Experts of a small language model.
Size: width 128, vocabulary 8192.
Experts: 64 experts in each of 11 layers, 160 tanh GELU neurons an expert, 2 picks a token.
Below are experts of layer 5 (counted from 0) of a mixture-of-experts language model. Rows are named router (the router's row for the expert), up (a neuron's input weights, with its number), down (a neuron's output weights, with its number) and show model dimensions 0-127. Each number is 128 + 24 x the weight over its row's rms, rounded and kept within 0 to 255. Numbers have three digits each.
After each expert's rows: "raises" lists some tokens whose logits its average output raises strongly, later layers aside; "gets" lists some tokens that make up at least twice as much of what it gets as of all text. This comes from a sample of Wikipedia text that the model never trained on. Tokens count by the router's weight.

# expert 41
router:119137080096137113153085105138125123122109113125125129107158132114134110145132157120113123122154122121129132128147154172135130148115116170113114144105093118128070135140115140136071104158115150158110091110132099164103127091132097099160145143136086126100122152138157140108082167094137086129117130174170149144128145131143100150111161111122153079164103138059140129144122102145125179134100
up0:148170102137199113137130085116120151125134136122095115125114109145112126120106151090165170178105089096064115128157157119141106061131073130148098162112122121103115117113129140147104141138127143161173132130126119136118157118121155121105128110124148116121107151116168149160106107131119129139075110138123140123178128169122113124121124170134123115133126117090188093139121127114121150116126
down0:126108101114140044112123099122129140148121087147148088118151153120180129151132112101154114155150117096134169174110167129141113144122154107110139135157109105162159128139175126156137176138099141093105142118130142149106169139121159110143148141115111125118114171141164091109108137144142104151103066122123123092129111170145097126114128157126163120133152109101119145164127102160127108143124
raises: ",", "?", ";", "\n", "!", " song"
gets: " United", " States", "N", " New", " York", " California"

# expert 15
router:134134098077105166117106142126116100117083106145095163107173102107138101141123136117108107117163099101129152136143134174141138173080135123110120136122093150113099149118101131094090115120133154133105075115143106145088127109143128106151149155126109113092141166114160160108092170083139113113115128154174148154117115120146117141126180103115143107128114118075110152153127103168125130112123
up0:124121135156184116160143119128119148148147159145113128132134099135123115147070148102165144163133112126080136137094182103146131108119088139133099137109130137158106158105094136168096090146081154136139144149139143115142137145109149088107136126147146105152124118101182128144134104131169137128121137122127142110123078124095133153084116167153111102089138119126135134087115112098067158163116
down0:141135134149115067139131158151108170102126140184126115129134117097138104127126138144119107151138114107160141175089184138179091109079152100126085136156137132116117154155140106115137134119127138114145136118112137121117133154127155107132172176146114141114151128124157100141112112132126144138173147130130125141111061105136133169106097125089121102067121098107136145146109074126120161121109
raises: "quest", "style", " Mixed", "mail"
gets: "2", "1", "9", "3", "4", "er"

# expert 11
router:136154084083141125125111146105112101103102140136109130111175092132165123124138116105105164092141102145136135116138156172088152156094157142101092114133111103167096134115073086110065163109106150142087099137127110155115092125110151117145146096132136136143113119101132118102123168109139116132128110132153144130118140101129169111124137159152184128108118100116111103126102164175142116145106
up0:144107146187152118106147118113103136086109114127102129122115126124107118134051143109117171148162097124127171128124156093131162116149099102129142163123140105100146120136138150122091099134150117146088145141141152104115125103055104082089166135172113133123099120072100145161125119142152148134122161115125120119128129139125125165126131114144127124102166110136150154103123063119111137139135
down0:114090119144148107165157089085137120137116105150110141131092134093132131134081125117158138137140107093146126139126152146161088097124081139109091094104147137169152137160104156108110177106135124139157143119093122139133064089109140127122124131159100126163165149141115106120097134141132157112099146140144120136147104179157141155144105112129154085120107145168091126143135145099113135100078
raises: "\")", "===", "fford"
gets: " ", " |", ";", ".", " —", "%"

# expert 25
router:130143094078107167118104142124113095112082106145097166108180103110141100143130133118105109122167100106134151135145133173146137176081131124110123135118092153119095150117098127092094116118129156135104078117146107145092130109141127110151150153129106110093143164116161155112095167082140109110115125157170149155119116118145120142125175107118138106128110121078114154154127101169121129114127
up0:142139136166142114154142105111129137137155135151116110130105158144118140153120160109138149179123126124087108135115150085101097078138126098138076110140133095115127101105124134173112112139108095174130173139134093102143169135084155100083126092139149105121124125117121098120161108159140184139119141139097124115147135100131153130132128139161133115100165132174187083130135137117104151161102
down0:149160148136123089129183127131092155120109131151124157127143141109143061147131158132108096138186092101122125131141118136135126173140118086073152095147113118131150152124170132135185145097129105117122150108114144160151104138130164136126111117138122142099139140144088110074144135154139144111097140177135126129157103128131095128113098155135107092151150138152116172124098115091166125145111
raises: " Pradesh", "borough", "ight", "ception"
gets: "7", "0", "en", "de", "d", "th"

# expert 63
router:136140096071110167120101143128114099115079108143095165107176106113143101142118135115108109123163098103133152134142130170143138175084138122115120135121095150119095147115097127089089117120129151135104077118145106144092128110143127107154150155125106114092145164118160161108092165081137108109118127156176148153114118122145120147123179105112141105128116123080116153152131104167123129115126
up0:145115134175145130160152122133113126111145134153173161129093132124098142155123174094145160135124098106079091162114128084146130091169087109140144130135147098144123115099137118178111118172138116141176166156171132133152142130126131085104142139147168112125128121120155154122122112173158163128137164103098124111136122172109131108087114154148123128102153142144179113127120095114112150149113
down0:123123109149090060129129115113158126114107144129112124125131137114138119105114166116139112143142074111142090125098144118137108151085145113120122096153132119114128152150131108127160119136154105095130108149115121138093124149049158100114145117138139137095159084111146104114069131120110132083130118119141140129101065147153124150090082131123158087108121116126075129145088096118142167126112
raises: "matic", "ald", "based", "ld"
gets: "3", " in", " to", "4", "5", "m"

# expert 61
router:133141101073103170119106141125113099114080107144093166106175104115142099143127133119108111121162099109132150138141132170146138174078129123113122133118096154120096149120099130091091121115132153137108078116144111147090129113142130104152149154126107113100142165116161159115091174083135113111111130153169151153113119121144114150124179101113143105129116121077109152152128102170125128117129
up0:194102113168136117131169121102122146127136143158113101120127112127081103132070158092132154141129115104117116106153153074099117119127078110138116117126132125121112099127145092163120148132104131154134151101131100085115170099116132079089135109160136079116097141126120159147130072139155141145118114131118129134144126129106125161104116163193130135084160138134147101108110146110122147141140
down0:130113139161098063124149127153150112115079116134134112122132157115140119159125112152174167137186129089143121153136182158117114142100121113097149155118148097068128136130178124133131153146135136138126116126099186102140112119137155105137143143150139121116121133138107084123109162140126127141098132131148130143129126115111104145136098126166134134082115099134086151112062106146158094119079
raises: "ique", "ion", "ised"
gets: "2", "D", "t", "1", " the", " of"

# expert 28
router:133140099076101166119104146124112100115078104148095164108177105108140098138127138114107109122171100105133152141144134171145134176080131122113113134117092151116096144119099124094098116119134155132106080117147107145089125111146132109158148153125111112096138166113158158108093169080136112106117127153170147151118119119147119142123177104118144100127117120082111155154124101167125125120130
up0:149137137194177134150145085127119150122119116154107095136097143153110121142089161139163184141094127139121112117117144077129106109154122133117127119119110113122132088112130115174109112109064162142157162111115113115135141122131142114077110104152159122114103121145131100124141128153144151138108115117092126123153137117133168108134118180149121102126135136120186128076100132097078152162128
down0:143145132135096040135133143114140132124094128119112121132119131108116143110101160077141137127145115097148088166110119140158106187084120073122153102135134121143138121155155117134156188120132142120091119106126108128137133122102149122105153178114091104101159145110137126089136147155161130105172113175131154160110105131127150133113093120135140089104125152149111142108121136111119157118080
raises: "child", "ile", "tile", "reserved"
gets: " ", " B", "se", " con", "sa", " b"

# expert 46
router:128138099076107169118110146128113097115082113148095161107175104107134103141125134116110107122170099104132151137146130173146132173081134130116114142128094150115101153115094130093090115117136158136104077111142104149087132116141130107153143151129114111095144162121160161112088170082138113109113127159170148156117125125140116142126171106118147106133116115076108152159126104170121126112124
up0:148131166167156115119133103105114134123118111102109136132126133151123098149091142091146150162110157169134133145128181112111141085106077119134101160167148079141121116122132133152107134131112123140141145115134113140139156127153108100066173114152166135155105134130134168152153109125163113163122137161116142124171148129094142154150091181169142110105160167154161132114117154099106155137115
down0:111128138161097090119153155118107133152092148117112130124158147085134106128147126126123094146196139104177130162112146142124105146106157116104155120135115133137143103109160090155123153129131116170142144111096135140116075190123137169115153163129145163142143166140150135096131130151118112124127122146151129140083092140139133172116091094116115088117164093150092144130093113113140124084098
raises: "holm", "borough", "mond", "boro", "sey", "terminat"
gets: "o", " a", " the", " on", "i", " an"

# expert 2
router:130140096072106166118104138126114098113085106145094161107176102111137101142121133116109109121167097104134155135141130170142136178081134127113119137121094150114099146122102129089091114123123155139102074117142110154091127108139130113149151155130107108091143164114161159110093164087136115112114129158176149155114120121143120142126178104111138105125110124077113153152130103167119128115126
up0:116153091167188124125138103113127148142151129124122140135078131155112080125085155070117162144107141145089133126133179092134123063117092121127088111153150112105138095142128135169149137167129122136143167129090099110099137114116134109106115093146121119113109123132131141137120098145157125107130143129126130151178113143088137153098120140134136108117180094147161122106107086119139166115134
down0:125160138176128082153151118101131131095121113125134120122120122127114129153113101083111127133164160111105175140125188135115102142126116086138136099130138110139143175109169148143172155148154145159130143104098107170110117143154159127147132129161152152137111133128117160139087124178135099090138110122119116152117118126156101173107156127141150091105161112134125199139138067129129120130111
raises: " behalf", "reserved", " own", "level", "tion"
gets: " ", "1", "2", "h", "ab", "b"

# expert 44
router:130136096075107165117110140122110100115083105145096160101172101115136104137119137114104105125165096111134151140137132171144140174080132128114125132115092150115091148112095128093083115123129153135103077113149103145090128109138131106154153151123102117095146167120155157107097170085136109109117127156172160156114119128142115140126176108116142109130117118080112156148131099168122127120124
up0:176151125173176142130157091122100184161116146123151114127122121089091113130090151123122155150139102124098117150119151069072151081127115132084137146121141136179128080138149102131113146099101143140118153156170134094127144138131093116085112076096148130126134109113130130143139101137134142123156134132123129112163125133110155142143119145164115133091126092110158146109097120138099126097135
down0:131108118144116102088152141145195155112116091165118046123119140114130127114125130131133095145142117099112150200101149092127077116135119123094139098130148129155131135127127103102145175133171137108129139111115126117167136139119158140152139130175137129118154130157153117079110141142124158102137146152140125135134120140164141171147139114078153113090102114152115108130100098117141150134083
raises: "core", "onic", "ique", "ical", "tile", "tors"
gets: "0", "s", "1", " the", " be", "an"

# expert 18
router:129140096076110167118107141128115099118082107146098166103174107111140103143124133115105105122167099107131154131138132171145141175082135126117122133117092150115095149115098129093086115116129150134103078116145111147086129107145123106154146150125105112090147167116159156109095167083139112108116126156172155158118118123141118140131176105113141104128116123081106154152130099168122131113126
up0:132150112160127122191137130104116159108130134111151159124121139156140101168093179073148150177109131136084099135142142109122158086135114151142082107164162171103117097123145112171126115097133139136170153129155150120093134108114157127084141121142113102098134135121161110169100115141137138148151123098118130113131131165108150133117085151121101166141148111084143114096144127099123152120132
down0:134119106164085094118137166117119130094137123117157115129112102081142130118104140079115129132181129079088136131117122123146113170105111111123138119181123113134157172150150161135127130089089098127136128111103163128116118150093161087149142158152134161119162141113128105143081122141163145088112118110143117157156089135135153139138121100117155078091121107113101183146113112144115136152112
raises: "matic", "ional", "bass", "town", " surrounding"
gets: "s", "d", "5", "t", " for", " that"

# expert 21
router:167152107095121137088108141075097101143126093140115116117136135140124126169155087114082099121126112116140140141130120155118138113102109134100189115113110128155096131159149156142132141103099168163114090140132098115143155120092138138108122187154086140140161128112133159116118151104161127110108099101155130133114114113137111133209162145131126088113140118092134108138121144163149137142088
up0:120144081166144127127147099111092136105077128145132142127117118133111122133068136085122164137141119074071124142163139084122149148120114126149086176130140138092144099143104123117098141090132127146126143171143131104191159130126132062099161111165140128093115151105147126123128120132140171170128127157131140109147139154152154122131112138156132133101165115141111128110130127106121156142094
down0:131108120163158093145148123135103116096099122120130109122150139114156136113139117130121164121128122126114141134080093067121102179092131140140076113158135087090143106127137156089144119150125109141134120128129164132148092176112123150146154109147163127102091149130099081134103120133155177117100128194152138139111137112175169119127156147136126115117123128153145156120142088098164163127100
raises: "|", "====", "General", "]", "ral", "This"
gets: "\n", "′", "​", "text", "present", " ago"

# expert 7
router:133137095077107166120104137128116098120080104145098169105179100108142098142122134115107110126171097104130151142137136168149137176081132127112118137121094153121097152116101127093089115119131156135106079117144106148089131110139132112153149150125108113093143164114156154114095170083138109108115125156169154154118121129149121142122177106113144109122117122081113155155130100171126124115125
up0:114165124151132112148163144097109175118174137142125116136124170142168100134132118101132176125092125092075100139121157139120112081130110114136101088153149127098115080140119124143092103180125126164142155130150164133131127080124156087109103106134153107137104136139117116165103107140163104153128160084105130116131090148129128138128099160149141152118172130172142099115124141123122164143147
down0:145150062111128063106127118141151132138118116171114110120158097078131107104132139146124138131169136081146129134130138149145117131069101130133136116084151119116134150149140156121136173109152110133150135139119160108146144106128144161168120146130104115108113129143131134100081149121134138122122131175139129140112126101137092147106066122119186087110091155113113180130150102127178134132113
raises: "mill", "mond", "borough", "shire"
gets: " ", "2", " for", " re", "j", " \""

# expert 4
router:131146096079106166121108146128113096116081105144094164105179101108141096140126138123112110121169098107133152136138133172143144177081128121110118142121094153114099150121101126090092118123131155135105079112147104146090127105142127107152146150127108114093142165116158154110093171082140114111114123157166155150121113124149119142126174104111142106127113117079117152149125102173125130114127
up0:131126136174158084184125130107109122109142140133125135147090089141121117124109131087139141126127107125133100114122207115105124081138125100107111097137169111116098082120127104146115159121160121150150147145136123120125126068112146106140122102148135110114112115115143119167161082196154138129135147100099144140120157137107151098120126174146174132101147131130149113106125145062125124128141
down0:175130116186128104100188117140159129129109128129134139122120122132099139089122139107101136131151091094098157144127153108131060109096100088098121111156125127111148117121154108141155171100139129153138142121116126121150090076099177159130111129138095110151121186178152112113092149138130156132103130104125117136103111118115125155158127128148113150080166116099132116137130106111088114106126
raises: "borough", "rick", "mill", "ible", "ric", "iving"
gets: "s", "er", "r", "n", "y", "w"